config.toml
moe_layers = [1, 2, 3, 4, 5, 6, 7, 8, 9, 10, 11, 12, 13, 14, 15, 16, 17, 18, 19]
router_score = "softmax"
balance_bias = false
init_std_router = 0.00746
optimizer = "adamw"
lr = 0.00233
seq_len = 256
steps = 4422
dataset = "wikipedia_en"
Below are experts of layer 9 (counted from 0) of a mixture-of-experts language model. Rows are named router (the router's row for the expert), gate (a neuron's input weights, with its number), up (a neuron's input weights, with its number), down (a neuron's output weights, with its number) and show model dimensions 0-255. Each number is 200 + 20 x the weight over its row's rms, rounded and kept within 0 to 999.
Before each expert's rows: a language model's description of what the expert responds to. This comes from a sample of Wikipedia text that the model never trained on.

# expert 1
Infobox labels and plurals
router,229,209,176,197,171,196,161,215,208,209,205,213,185,236,216,208,196,216,176,194,192,183,214,202,185,191,203,197,194,223,170,207,187,177,193,232,223,153,184,193,199,181,194,220,216,204,210,219,222,186,190,210,182,201,223,241,155,208,227,200,186,201,247,209,216,212,194,194,204,191,177,219,197,179,242,183,161,206,215,202,165,164,166,219,170,229,218,198,204,204,167,164,228,185,213,187,169,181,173,209,217,177,242,184,221,228,186,203,231,188,199,195,212,207,193,224,198,175,163,226,177,236,239,165,174,222,208,222,200,169,173,197,179,205,241,229,250,206,214,202,209,182,188,187,218,184,183,213,152,223,201,232,210,200,220,188,211,191,214,188,209,157,206,202,200,205,173,228,205,202,209,213,175,194,214,201,228,192,201,219,172,208,203,228,171,197,192,198,189,176,198,199,170,212,209,192,182,221,193,231,203,238,187,177,201,187,176,179,178,216,219,199,224,183,191,206,200,200,174,177,199,212,190,190,221,211,221,208,185,171,182,195,197,213,185,171,202,185,165,206,207,202,211,207,247,227,232,204,216,218,189,176,222,196,202,225
gate2,182,214,189,178,185,208,192,170,188,207,227,216,205,194,182,208,195,185,198,221,238,193,198,177,209,164,195,200,212,153,221,207,191,207,196,234,204,233,223,176,215,207,249,225,206,162,173,194,202,181,241,205,199,192,212,208,155,208,211,189,245,205,198,227,196,213,227,225,205,224,178,192,223,226,186,229,200,200,198,172,221,211,188,234,182,196,165,167,171,207,225,196,196,234,200,196,208,203,155,193,193,192,234,180,183,239,204,183,196,186,228,162,186,196,171,207,210,168,199,207,197,183,219,187,157,207,175,213,216,171,180,216,172,212,188,218,215,162,192,174,215,206,222,196,190,192,194,204,169,186,180,223,186,181,201,189,208,197,189,228,206,180,181,244,173,175,188,165,188,159,224,203,203,211,206,221,208,218,181,187,204,217,178,203,213,177,215,247,207,181,188,190,186,189,198,206,212,215,199,204,202,213,210,215,204,196,205,201,244,219,202,221,211,214,240,224,210,215,212,183,225,215,210,187,220,206,200,174,193,198,172,210,214,165,185,175,196,249,182,179,199,191,220,174,207,192,233,239,164,211,195,179,160,194,198,188
up2,182,177,180,190,199,204,191,208,198,233,230,179,220,205,166,210,194,220,213,183,214,172,197,200,201,194,176,183,212,150,217,213,200,188,188,214,229,219,204,205,229,192,234,237,209,203,187,234,223,179,227,176,176,188,217,212,177,162,212,187,199,212,213,237,194,213,220,207,226,195,187,197,187,247,180,180,202,190,240,182,226,223,171,228,175,221,183,183,187,200,206,179,199,227,192,222,197,207,193,198,211,168,244,207,178,197,202,176,196,211,223,198,176,211,186,197,196,172,211,219,231,187,212,172,180,224,196,216,223,175,179,206,163,219,217,218,220,146,228,202,197,193,216,174,187,200,239,173,167,177,204,244,233,189,200,191,216,181,162,218,204,186,196,212,205,214,200,191,225,198,191,239,180,211,198,230,236,232,192,193,195,226,162,221,186,221,198,239,180,186,206,199,177,196,203,180,196,218,198,220,218,228,184,180,204,197,191,208,200,206,216,183,208,199,194,202,205,200,197,163,226,197,179,186,227,205,220,193,207,162,160,160,208,176,199,184,213,202,169,170,209,198,228,177,220,238,203,248,210,210,174,193,186,209,201,204
down2,193,219,238,224,206,196,207,220,214,191,213,219,218,219,189,213,204,226,218,202,232,194,200,187,226,175,143,218,177,220,215,163,206,182,179,201,183,202,229,184,195,221,194,216,211,178,209,207,197,220,194,196,180,202,200,216,179,203,198,182,198,198,164,208,233,214,187,213,221,227,221,197,241,212,197,177,197,169,228,190,223,236,199,175,200,198,166,189,210,163,228,187,183,218,238,192,195,199,214,236,157,203,218,182,198,209,254,171,193,192,190,219,182,203,185,256,189,202,198,197,167,162,165,182,206,189,198,214,205,200,240,209,181,220,196,183,207,207,196,199,157,192,209,189,189,212,178,183,228,212,170,200,186,165,184,195,190,212,189,209,214,207,177,193,207,182,162,185,187,221,213,197,193,211,192,137,200,186,215,232,238,200,202,180,189,196,229,173,220,222,223,167,210,187,209,211,213,212,235,173,202,184,208,220,189,206,206,207,237,222,188,183,203,215,193,209,221,208,208,210,207,210,167,234,215,185,192,206,179,205,218,207,207,205,216,204,165,226,192,195,231,208,139,191,201,178,182,222,181,164,188,167,185,200,174,194
gate3,221,237,192,206,163,200,232,207,178,212,194,177,193,236,207,193,210,181,220,203,234,220,163,172,168,210,186,209,199,200,170,165,186,206,193,184,201,172,204,173,181,211,201,172,203,220,171,156,188,190,179,228,235,192,222,205,210,229,217,192,187,238,206,231,204,249,182,234,204,207,176,203,200,210,202,214,210,208,193,200,183,209,190,179,219,205,234,207,193,179,212,205,171,203,197,177,226,204,187,189,227,188,205,167,216,208,208,233,212,214,213,205,177,206,186,199,170,195,180,211,207,202,177,188,171,194,196,253,175,229,182,171,197,240,201,183,206,243,184,186,198,192,219,201,205,174,160,181,207,217,217,208,206,212,207,213,200,228,220,173,212,195,174,195,203,195,186,198,219,164,195,193,170,203,168,195,198,189,220,218,196,174,208,201,207,173,195,210,192,192,166,205,197,193,163,181,225,209,184,201,212,249,187,243,210,221,263,212,201,194,170,176,192,143,206,209,206,173,174,214,221,214,186,220,209,209,182,202,195,211,222,188,190,230,210,176,218,240,178,175,204,188,203,205,201,149,209,193,217,191,187,216,183,225,204,200
up3,190,178,197,209,167,216,187,204,192,198,226,213,209,214,173,170,177,206,175,197,198,155,211,204,217,214,185,199,196,216,233,211,168,180,231,147,202,211,234,193,244,183,179,188,197,185,200,201,219,169,229,195,149,212,211,200,227,183,194,209,210,195,201,194,182,206,203,205,192,193,234,191,245,159,179,221,154,182,211,188,197,229,146,170,213,199,196,223,213,233,190,179,207,201,262,210,205,185,190,229,188,174,151,205,198,207,216,195,202,227,185,225,200,201,182,202,205,203,246,207,175,205,183,194,216,174,187,222,177,202,191,196,225,194,229,194,191,219,180,193,207,189,178,181,174,204,177,217,200,213,203,206,212,220,190,202,226,232,236,200,200,218,205,181,188,218,170,194,209,206,170,201,177,213,223,215,200,177,200,196,193,181,240,198,211,214,204,157,193,204,173,237,193,206,206,182,167,175,218,230,167,163,179,217,217,212,231,184,216,194,191,191,204,188,217,179,200,201,205,207,173,213,184,186,188,209,220,198,172,177,221,202,232,204,252,191,187,197,177,225,217,164,186,196,205,185,185,189,211,215,225,200,193,174,224,218
down3,197,221,187,186,181,211,186,220,199,178,211,202,198,215,186,216,162,208,184,182,167,249,226,189,194,202,198,199,180,160,198,207,188,172,245,206,215,182,220,154,189,213,207,207,211,191,203,220,151,187,154,201,183,220,183,214,203,217,185,245,210,224,224,226,167,201,180,209,198,205,225,174,243,234,208,224,166,177,220,223,191,196,202,188,201,204,191,220,181,190,191,192,224,225,192,191,200,189,207,214,197,219,211,185,190,231,190,194,215,187,210,199,202,161,182,198,232,198,250,193,193,288,190,156,194,188,203,181,162,197,212,202,204,212,218,170,212,211,234,222,188,185,226,205,192,196,235,208,187,220,206,210,206,188,198,201,198,228,202,194,180,217,263,192,194,227,183,207,217,192,202,191,225,198,220,206,179,195,207,162,222,196,230,201,208,207,183,190,186,190,191,210,193,162,191,197,224,192,171,188,208,179,208,185,193,185,183,193,195,224,163,209,165,229,170,180,198,201,189,189,178,231,202,185,165,214,180,218,192,211,202,209,170,190,225,211,175,203,223,180,188,183,178,213,229,212,226,203,213,228,210,200,196,176,191,212

# expert 24
Foreign name endings
router,224,208,187,224,194,180,166,190,202,188,201,229,214,197,241,179,181,170,232,199,209,152,191,203,199,208,187,234,198,220,191,205,215,203,223,167,200,222,229,182,191,184,198,194,202,245,197,221,227,184,203,188,220,215,190,195,175,201,173,201,215,218,199,204,177,188,163,183,224,168,195,179,190,227,171,228,180,183,199,191,211,191,159,197,228,231,205,194,227,167,213,184,192,202,205,177,199,211,226,189,172,225,201,190,165,205,172,201,226,213,193,206,150,177,183,202,176,211,215,186,164,213,181,219,205,203,216,202,195,191,222,188,181,206,195,161,215,171,190,180,227,195,200,211,212,227,189,189,179,198,201,182,209,221,207,218,181,204,198,216,166,195,200,188,220,184,218,227,200,192,188,212,167,163,219,220,186,210,196,210,163,193,222,194,173,217,214,187,186,251,210,209,216,183,208,203,231,214,188,221,254,201,183,180,226,210,209,241,226,182,211,185,231,198,211,217,203,243,201,191,240,194,194,227,147,220,217,189,185,240,183,238,216,198,219,227,203,182,168,212,175,202,218,190,192,193,180,194,161,221,196,218,205,223,203,228
gate0,201,174,192,231,219,201,229,216,204,183,208,191,177,179,197,191,188,201,196,240,189,202,194,211,201,220,206,198,172,192,214,196,226,208,174,186,188,215,224,210,230,224,227,191,197,169,192,197,184,210,153,209,230,182,182,229,192,198,184,221,194,233,210,184,207,196,169,206,189,179,216,184,199,188,194,178,155,157,208,197,201,195,191,182,206,227,233,183,208,251,201,180,227,192,209,202,193,172,226,182,212,218,233,194,188,219,175,206,209,185,209,213,212,185,229,187,158,194,221,193,204,161,192,169,202,202,183,173,220,164,211,224,222,162,178,231,184,206,201,220,235,228,141,185,182,196,190,186,209,194,202,201,180,168,175,219,230,178,216,200,242,215,229,194,193,184,229,201,191,191,215,221,198,196,184,193,199,195,214,226,182,178,202,207,181,184,185,211,206,191,193,213,209,184,194,241,246,182,207,213,213,189,182,175,175,193,187,174,171,213,199,196,230,184,207,185,196,192,183,194,198,200,205,224,205,204,212,172,184,188,205,224,187,257,188,160,177,188,245,215,224,168,243,193,173,224,199,180,171,176,226,216,210,216,160,209
up0,235,227,168,193,211,218,171,185,198,190,217,222,184,185,209,188,208,184,173,214,172,165,204,219,212,235,179,219,216,224,228,175,194,189,167,202,193,208,172,200,201,211,223,185,218,202,213,171,208,207,214,208,201,213,174,232,172,186,196,221,220,203,222,215,195,203,181,156,177,175,221,206,263,170,242,202,183,178,218,206,166,192,191,173,163,202,182,194,213,172,178,183,201,188,221,206,222,205,217,208,202,212,202,193,188,217,176,225,189,234,179,231,188,196,210,202,191,167,201,195,201,196,206,205,226,199,171,157,192,237,203,193,210,214,234,206,208,183,197,182,210,196,188,209,218,195,216,215,173,207,202,183,201,183,185,204,172,154,170,158,199,214,215,201,207,200,192,199,188,184,200,170,175,231,193,197,196,226,180,233,223,189,200,199,175,222,197,199,170,221,161,190,167,246,223,198,224,224,195,209,191,170,196,204,228,194,205,198,192,241,222,212,211,210,189,199,195,201,199,190,192,221,197,219,172,259,181,232,224,186,187,196,218,185,201,188,171,175,183,209,208,225,198,189,207,226,228,249,187,224,199,163,226,220,208,230
down0,214,188,207,191,194,173,183,222,167,164,208,147,224,227,165,192,202,205,218,225,236,222,191,239,217,200,195,217,227,199,196,171,177,212,208,216,180,181,152,202,218,187,207,189,207,201,195,180,210,241,201,216,193,204,221,199,207,167,204,196,198,199,221,220,180,191,202,205,211,177,213,198,173,233,202,188,167,188,185,197,178,206,197,182,226,202,167,186,213,206,175,241,183,185,151,197,231,221,189,190,186,209,217,222,203,228,197,228,166,180,166,205,229,225,210,223,168,180,212,163,177,204,199,203,202,195,197,224,179,210,195,182,221,200,209,203,180,219,217,160,192,165,227,231,199,204,229,181,233,219,188,179,214,199,162,206,187,175,194,214,192,203,185,199,207,230,215,155,196,196,179,222,198,181,202,223,207,210,215,192,191,194,224,192,194,171,162,198,220,207,179,230,242,168,221,207,218,182,159,195,208,190,202,197,218,230,206,198,206,203,208,206,242,208,201,197,174,194,217,179,199,180,231,220,191,223,177,223,203,197,215,187,215,197,237,175,205,188,206,172,176,234,236,209,228,194,180,196,152,220,201,192,215,174,199,226
gate1,226,208,214,187,230,196,218,226,201,221,195,183,199,239,166,229,195,212,203,176,195,171,235,191,187,199,194,146,211,192,197,180,188,203,185,213,184,238,216,183,170,231,205,190,211,172,207,193,202,185,207,207,171,203,178,204,192,163,201,178,188,194,182,204,177,214,187,182,165,197,165,194,185,201,224,200,231,223,184,205,189,221,196,230,224,157,209,207,224,180,204,195,227,221,169,186,246,220,226,204,205,179,172,220,216,244,227,188,174,150,211,196,192,239,207,183,224,164,197,206,201,189,191,193,183,235,193,185,242,219,194,190,174,235,249,190,205,223,231,130,203,201,203,188,197,179,210,218,180,227,186,187,178,217,184,199,194,232,237,192,186,191,162,201,199,190,233,203,190,195,210,211,216,192,209,190,180,198,199,171,219,216,175,211,174,214,194,207,187,224,212,226,198,219,203,213,204,201,199,229,214,211,204,194,178,173,204,207,196,197,239,192,166,220,220,199,202,201,224,193,187,217,192,183,192,226,217,209,201,194,190,167,193,196,211,211,231,212,198,210,201,187,144,217,212,226,229,164,195,187,216,189,193,190,225,199
up1,229,216,218,205,219,197,199,208,204,207,207,189,216,212,189,188,152,191,203,192,194,191,196,214,213,208,190,186,229,187,173,132,196,223,170,196,205,235,204,197,174,207,201,188,204,171,186,196,174,162,213,190,212,203,226,177,167,206,212,201,202,196,167,201,185,197,190,200,151,176,188,168,165,218,183,225,212,200,204,196,189,193,185,249,190,174,209,188,238,161,190,217,207,205,171,204,234,243,211,186,225,220,196,214,223,205,241,186,200,193,216,198,203,197,181,214,230,199,184,196,214,175,206,210,179,204,204,207,222,202,218,187,168,205,229,200,231,197,203,153,181,188,203,216,197,194,201,221,185,211,209,177,214,259,211,195,208,213,209,219,171,184,160,174,196,225,215,235,188,197,201,183,171,231,239,227,172,180,180,213,164,219,191,187,158,252,229,182,196,230,196,213,180,196,169,203,210,205,199,203,238,223,212,190,206,179,192,195,190,192,231,198,180,210,216,222,206,186,216,193,207,203,225,168,185,215,168,203,217,192,201,192,210,189,230,200,236,223,191,200,197,193,206,215,192,238,247,186,206,191,180,216,177,180,207,173
down1,186,232,210,164,186,244,196,208,196,204,246,228,186,196,221,217,227,201,214,216,164,196,202,179,166,187,225,228,204,178,211,209,203,152,198,193,179,224,184,178,185,155,213,225,182,201,213,202,180,196,192,183,231,197,202,206,143,179,177,206,151,192,236,184,186,212,212,187,204,211,178,207,219,138,198,202,200,198,225,228,229,161,216,204,183,218,224,187,182,232,223,174,212,165,179,234,201,209,173,220,205,214,189,205,206,198,217,227,198,176,211,217,210,165,175,196,206,216,242,188,186,167,183,204,207,220,221,189,216,196,212,207,230,229,199,218,167,209,200,163,219,183,207,219,212,195,194,214,199,178,206,202,209,207,205,177,194,216,239,188,187,186,193,195,168,190,177,229,193,223,201,170,210,195,240,201,184,211,185,158,169,197,224,221,175,214,181,209,182,210,193,232,204,207,192,200,230,206,160,185,230,214,219,176,195,178,202,187,183,179,180,189,177,194,218,191,187,231,199,199,183,211,201,191,219,201,236,207,209,196,170,192,203,163,202,216,232,181,196,169,209,216,209,188,208,195,234,192,206,223,203,197,217,209,175,217

# expert 31
Brackets and heading marks
router,194,191,190,209,215,187,192,220,232,232,208,204,233,230,217,234,198,199,184,155,177,190,204,162,217,217,194,215,199,233,192,194,189,172,238,226,242,225,193,211,202,203,226,223,229,201,225,206,205,203,195,235,190,208,205,198,189,234,206,194,219,190,201,235,221,217,180,198,202,202,211,194,233,179,230,200,205,222,193,210,232,223,218,219,159,203,189,217,216,197,181,166,208,157,242,181,211,184,169,169,206,209,175,182,199,181,201,200,194,186,189,205,227,172,242,187,199,191,184,187,179,221,187,221,204,226,184,207,172,228,197,187,180,174,178,184,209,210,222,184,232,177,213,204,204,222,217,234,208,216,162,178,218,190,223,197,219,213,216,190,211,189,162,187,155,183,187,194,193,227,232,215,221,205,174,160,244,201,188,220,178,218,215,225,171,197,211,172,193,156,226,178,198,210,171,202,209,216,188,166,186,194,203,214,201,171,166,167,221,200,191,210,194,214,192,201,193,169,171,213,215,213,202,184,189,192,170,179,194,216,176,199,194,189,186,238,231,205,175,212,194,177,168,190,201,198,195,205,214,174,206,180,199,235,178,179
gate1,166,199,218,205,210,183,199,208,194,211,198,181,143,232,191,217,168,212,198,188,191,203,156,182,138,181,226,194,236,210,238,182,206,198,196,217,214,155,198,184,217,219,226,210,196,214,220,208,216,182,201,191,220,171,201,201,184,163,191,196,200,180,227,221,179,190,175,174,202,251,216,181,214,201,174,205,169,209,181,198,218,194,222,225,192,190,201,201,203,211,185,179,213,200,204,180,221,239,173,216,194,188,199,236,213,204,174,200,205,222,193,187,200,150,215,226,230,153,217,229,210,193,179,185,191,218,151,193,219,209,162,155,195,219,204,252,218,198,170,228,194,184,234,168,175,213,178,203,191,205,195,186,220,200,198,170,164,220,157,200,179,216,206,218,188,200,223,211,209,212,217,231,215,204,214,184,231,205,207,193,196,160,189,192,201,216,180,209,212,215,197,178,191,188,189,206,207,186,208,174,181,198,233,191,170,215,193,210,194,208,199,202,198,183,188,209,183,192,194,184,199,187,190,227,225,185,190,206,189,200,177,180,196,194,221,196,180,210,196,207,185,230,171,264,201,206,220,209,209,217,241,205,205,197,168,205
up1,207,208,229,219,216,192,198,214,198,199,222,194,182,226,210,185,191,216,179,188,189,208,193,190,139,185,213,195,213,208,233,204,204,201,200,231,207,163,193,185,224,192,224,205,219,224,179,211,163,178,188,215,185,175,208,201,192,171,206,204,172,207,225,219,186,187,219,163,208,236,186,194,220,216,173,204,152,217,217,174,185,188,238,226,201,188,215,166,205,215,178,212,180,230,152,178,197,238,170,193,195,219,203,192,221,199,170,177,202,263,183,171,211,174,184,215,216,167,192,211,199,178,205,189,152,181,163,194,201,201,190,155,203,191,189,244,191,203,181,186,151,187,222,192,184,190,180,212,185,224,211,203,216,190,166,194,143,218,167,202,217,174,184,214,242,226,215,214,221,238,201,223,205,205,188,218,201,234,193,226,180,190,205,207,207,208,183,186,213,201,214,178,196,229,186,181,198,193,182,210,185,188,244,209,184,185,213,234,193,191,212,206,183,192,197,213,187,199,190,202,191,228,187,222,227,180,168,203,173,210,157,197,214,211,199,187,226,202,209,206,215,207,191,226,190,211,243,207,203,218,215,203,201,193,194,201
down1,168,189,205,208,197,191,187,206,178,203,228,190,184,227,211,169,143,187,219,197,204,200,172,188,228,191,188,201,213,197,256,223,220,181,209,183,203,211,202,230,196,211,178,223,195,232,191,206,216,207,228,192,181,173,222,203,202,160,184,172,215,178,200,138,198,202,174,221,204,210,192,209,185,145,211,217,181,215,185,241,175,199,206,215,209,195,186,207,224,187,191,196,217,177,228,182,187,214,175,192,199,206,190,200,201,224,196,212,213,213,212,184,224,214,195,238,178,192,196,169,207,205,168,220,221,220,215,205,155,190,204,185,175,199,184,212,221,187,186,190,197,212,167,233,190,182,215,219,210,246,204,212,224,175,243,249,205,198,210,179,223,212,209,189,211,199,193,201,188,214,195,191,188,191,138,199,196,218,190,213,171,214,196,206,189,181,241,200,176,185,218,229,218,230,197,195,215,181,196,203,188,185,224,209,210,156,202,203,209,206,250,231,203,207,196,226,182,183,158,188,186,194,204,207,211,163,213,179,218,190,214,197,175,209,252,219,196,190,213,177,229,215,226,187,215,196,207,187,187,197,153,207,187,217,215,176
gate2,185,197,197,202,209,176,197,219,206,227,205,201,187,212,146,211,203,177,168,236,180,149,213,175,201,231,210,183,205,223,219,196,189,213,195,187,214,206,236,185,214,180,226,148,177,223,201,189,184,214,212,234,190,191,227,247,179,211,185,198,197,182,210,152,235,235,170,219,178,212,205,245,180,198,210,173,191,213,188,198,197,183,225,187,226,217,205,210,218,184,226,206,177,182,191,201,193,232,216,221,199,227,213,229,223,222,203,175,193,204,207,177,214,199,191,246,208,182,187,195,208,208,217,166,204,194,195,194,180,187,189,230,209,227,200,167,194,223,203,186,204,195,180,185,243,204,168,194,195,221,237,225,216,186,215,211,238,197,188,214,213,217,229,185,199,176,168,220,184,206,181,174,163,143,201,163,167,187,199,206,208,225,197,156,202,181,204,192,187,225,181,257,190,181,201,217,193,188,208,171,205,204,195,193,225,223,214,226,197,210,245,194,179,188,218,225,180,195,199,180,195,209,190,162,208,192,202,183,217,186,201,222,208,188,209,219,214,204,219,198,218,198,204,198,178,191,208,185,226,209,192,220,203,164,207,187
up2,205,240,199,202,223,193,210,207,221,210,215,193,184,199,166,197,194,190,161,220,194,141,219,159,210,230,196,195,204,217,222,191,199,204,190,195,200,193,234,186,201,187,227,162,191,194,195,192,176,217,207,234,191,211,230,210,179,203,175,205,201,189,191,174,234,206,190,208,198,193,199,236,177,199,205,174,162,208,197,189,197,218,235,210,212,205,202,204,226,216,207,215,174,184,209,211,208,233,211,209,204,218,206,219,209,205,197,176,178,197,183,150,219,220,194,263,208,192,182,188,197,204,199,170,204,198,195,165,182,208,216,231,205,216,192,183,214,199,201,187,206,217,161,190,256,192,172,172,186,202,208,217,227,193,182,204,215,201,216,214,203,229,248,201,184,175,176,222,174,209,177,193,189,175,196,164,202,194,205,224,206,202,171,180,192,187,222,176,177,223,174,259,189,169,205,221,197,188,173,179,231,204,182,192,226,224,213,232,175,217,240,196,185,207,201,184,178,173,222,174,176,233,207,200,186,181,184,204,208,189,150,221,224,196,220,233,190,229,219,202,233,200,195,189,163,183,198,205,216,212,175,176,184,172,195,209
down2,201,186,195,214,230,207,191,197,227,218,192,199,202,201,204,212,234,187,186,201,180,199,228,197,212,232,206,210,215,198,229,195,189,203,181,190,226,203,210,217,199,214,208,194,202,208,198,217,173,173,199,197,182,225,206,213,177,210,213,198,166,202,187,195,199,207,192,242,176,194,185,183,208,186,188,166,150,204,223,165,196,204,201,211,211,176,204,198,199,199,194,208,175,201,207,184,196,210,185,207,195,210,176,214,185,215,226,156,192,175,203,165,198,246,201,203,200,203,138,157,192,208,216,211,196,207,237,204,182,199,192,213,185,186,176,179,210,201,215,188,194,215,198,164,227,199,184,164,233,189,213,197,195,155,229,238,170,211,234,182,215,214,237,176,218,235,200,195,217,214,169,214,200,161,228,196,215,224,194,169,198,181,203,194,203,190,148,190,211,229,217,213,204,219,156,234,191,233,185,223,229,194,165,195,190,177,195,218,210,195,239,259,252,180,204,199,200,191,196,186,241,195,164,161,230,226,176,251,185,178,193,214,200,187,205,170,216,179,195,213,209,229,194,179,202,202,197,198,198,215,170,200,206,203,199,200

# expert 10
Name-internal pieces
router,227,171,201,188,214,193,213,171,232,205,213,184,178,151,187,178,192,201,194,163,210,210,199,213,228,183,174,203,215,160,224,198,202,195,217,178,172,197,233,224,216,225,192,181,209,155,183,192,207,205,184,197,220,207,181,229,229,181,186,209,211,185,226,188,232,200,222,213,213,218,219,182,193,193,204,188,246,173,197,213,212,210,176,172,217,190,194,182,183,194,196,205,185,219,206,216,189,214,236,217,216,161,203,181,202,187,195,176,187,174,220,245,177,207,174,174,198,190,190,199,187,199,225,188,217,211,220,217,209,207,222,207,182,250,200,203,166,198,223,218,185,198,191,220,209,176,195,167,192,160,195,194,192,187,181,197,220,200,227,217,191,213,248,160,188,218,195,185,190,203,202,195,208,210,212,190,163,203,204,226,186,213,203,182,206,228,233,171,196,184,169,210,208,193,207,220,219,227,193,195,187,175,174,199,221,179,192,235,186,188,209,197,179,218,244,199,233,180,224,181,191,177,164,210,185,223,212,216,209,190,204,226,210,139,218,239,261,202,213,175,207,226,217,181,198,207,166,186,169,212,164,194,210,214,212,187
gate0,211,201,228,190,218,190,237,205,171,252,203,163,207,192,213,199,167,181,164,183,238,215,194,214,196,207,229,208,230,211,223,170,163,197,213,206,226,190,205,185,192,213,187,222,203,221,171,191,178,210,202,203,227,172,195,193,175,160,195,221,215,221,203,181,200,225,205,223,195,185,223,191,194,208,221,163,194,164,210,199,203,193,226,195,204,182,224,204,205,206,192,186,172,221,154,182,192,221,176,185,163,167,199,219,248,190,221,225,219,166,202,180,227,190,208,231,167,202,167,206,187,208,203,183,208,198,174,209,172,207,188,219,223,220,228,214,192,188,172,221,195,211,227,177,153,201,188,213,229,188,228,203,164,199,183,190,180,202,192,195,211,196,170,206,216,198,203,239,224,205,197,215,193,206,176,165,227,225,179,183,239,181,216,216,243,213,202,194,198,207,186,202,190,179,231,205,196,183,179,166,183,177,223,232,209,195,190,192,214,187,199,210,202,189,209,200,208,194,182,164,178,173,222,202,208,189,163,213,212,232,167,201,192,202,225,241,216,191,197,194,214,217,207,203,178,217,184,192,195,195,193,194,182,201,259,243
up0,218,198,179,180,213,181,217,174,216,231,170,191,208,169,195,203,168,189,183,192,183,221,196,222,191,204,198,177,184,187,254,192,211,202,206,196,193,163,216,180,220,196,204,196,187,172,183,207,194,183,201,215,181,180,165,191,210,172,213,212,240,195,241,200,200,212,223,214,169,191,166,177,211,204,197,200,185,188,182,223,190,182,182,167,169,166,259,205,201,205,204,228,191,230,169,191,215,227,213,201,183,188,225,216,220,209,207,196,214,193,200,194,178,211,206,203,181,202,159,188,185,196,187,181,207,177,189,213,201,200,224,222,215,261,213,212,202,189,212,220,176,230,223,211,198,238,179,197,184,196,231,185,178,200,166,193,182,194,177,205,233,222,199,192,215,196,197,222,235,222,188,220,205,220,173,179,185,209,204,184,221,206,216,188,228,174,212,229,186,193,217,209,185,201,193,211,211,221,203,168,206,195,201,222,213,193,181,211,175,226,221,159,180,188,215,251,213,156,220,182,191,168,179,214,195,215,203,222,249,196,185,220,228,182,234,199,249,166,205,218,202,198,232,186,199,208,201,197,174,191,205,185,175,225,191,248
down0,213,217,179,192,179,234,183,153,195,196,223,229,230,191,178,171,178,176,203,221,174,177,209,195,210,186,242,193,194,200,190,216,196,159,169,193,198,214,212,237,195,187,218,197,229,178,219,181,188,192,207,172,211,209,198,196,197,207,217,207,190,211,238,217,218,241,181,192,242,174,194,244,198,206,180,235,196,164,214,164,197,204,203,211,177,229,179,191,182,219,203,199,193,230,230,200,209,216,197,201,192,231,215,183,169,212,187,200,196,204,210,200,188,224,227,248,184,225,193,174,204,210,171,197,207,218,213,228,181,246,221,211,219,169,228,215,225,201,150,204,165,157,184,240,195,247,210,177,205,179,170,202,196,215,189,183,174,176,209,205,223,197,213,185,219,198,222,226,207,219,201,206,223,203,194,199,179,224,176,198,219,179,186,235,202,219,197,185,212,184,188,227,183,192,189,196,200,223,192,228,176,202,186,194,207,184,199,175,200,226,200,170,195,217,216,176,168,184,171,220,202,235,186,170,179,202,213,242,198,204,213,210,198,164,192,211,190,198,218,174,211,192,199,195,192,196,228,154,172,195,203,176,209,204,208,226
gate1,188,172,203,167,189,211,243,185,187,203,199,198,203,178,174,183,186,219,188,164,199,182,186,192,176,218,207,189,218,183,216,174,230,196,218,201,218,171,202,205,208,204,201,188,178,196,206,211,209,222,225,199,223,198,204,192,184,205,208,235,193,209,182,175,187,196,210,177,183,202,189,191,189,215,203,208,193,240,213,245,205,183,182,188,212,205,194,191,192,182,194,216,180,221,251,165,228,208,199,174,160,176,210,173,191,223,229,189,240,217,165,202,207,229,219,194,229,194,183,235,213,182,230,167,200,210,161,220,241,222,222,163,219,210,189,206,215,221,224,205,216,222,168,209,177,200,200,186,174,191,184,193,184,171,201,203,184,184,167,197,224,200,222,206,211,207,196,222,187,224,184,200,195,204,196,192,182,184,180,185,182,222,182,192,230,201,195,217,215,184,214,212,179,221,184,229,211,191,129,186,196,224,197,230,145,190,183,194,194,202,224,197,159,187,196,225,209,206,196,187,225,209,170,232,169,261,209,191,224,212,244,216,237,237,210,198,218,198,200,174,217,201,206,206,206,180,234,188,184,181,182,206,178,223,185,217
up1,178,209,227,209,196,177,216,191,169,168,197,194,168,174,226,215,214,170,201,178,199,222,225,174,199,238,229,183,228,190,214,203,196,201,221,190,227,210,190,184,211,214,190,191,179,225,229,181,203,180,206,191,237,206,171,211,206,223,177,238,179,213,215,217,181,219,191,176,155,192,204,241,193,178,209,189,235,214,199,204,189,183,220,168,189,188,213,235,185,199,228,210,192,217,204,202,199,202,181,224,206,187,190,187,220,197,193,216,188,207,183,155,188,209,222,208,180,190,190,174,200,214,183,213,181,195,178,209,221,243,186,184,231,241,203,190,195,185,191,224,211,186,224,200,200,165,196,221,216,188,190,187,167,218,193,186,227,205,162,192,193,185,167,206,201,177,200,217,220,208,199,185,239,178,181,186,211,212,201,171,186,193,197,220,222,164,165,225,152,203,180,226,191,158,227,195,209,163,242,225,203,178,226,222,171,208,200,235,188,221,217,180,211,199,225,213,231,183,178,209,209,188,193,239,221,202,173,220,218,185,186,195,226,183,184,173,195,214,219,189,192,205,202,196,246,179,225,209,167,224,198,178,242,175,209,210
down1,219,209,220,180,174,201,225,206,212,212,214,194,215,193,214,193,223,175,195,176,222,219,190,192,212,204,242,168,196,216,184,224,167,165,210,231,187,200,201,203,185,199,213,159,181,229,180,231,195,229,224,172,200,219,217,165,208,223,198,178,212,185,193,212,158,217,175,186,204,205,186,196,163,197,201,207,195,190,194,190,214,203,185,178,204,170,193,217,206,191,199,212,193,200,194,207,207,225,222,195,155,169,213,203,219,210,186,219,171,192,213,218,196,190,228,195,207,243,198,221,208,191,186,204,189,215,196,203,170,214,209,174,172,205,186,217,200,241,236,223,181,216,164,188,184,220,184,205,211,175,188,205,191,188,197,201,231,197,176,211,185,174,201,208,159,225,192,221,218,198,143,200,199,181,214,170,228,212,214,215,191,220,243,194,197,224,207,246,239,188,186,158,178,178,193,220,175,198,183,212,231,157,187,240,174,202,155,187,207,172,239,195,234,205,185,200,213,217,205,210,229,215,205,202,218,207,201,213,188,223,195,205,245,225,195,202,206,237,212,205,204,211,227,186,180,174,162,197,167,171,179,222,171,207,183,193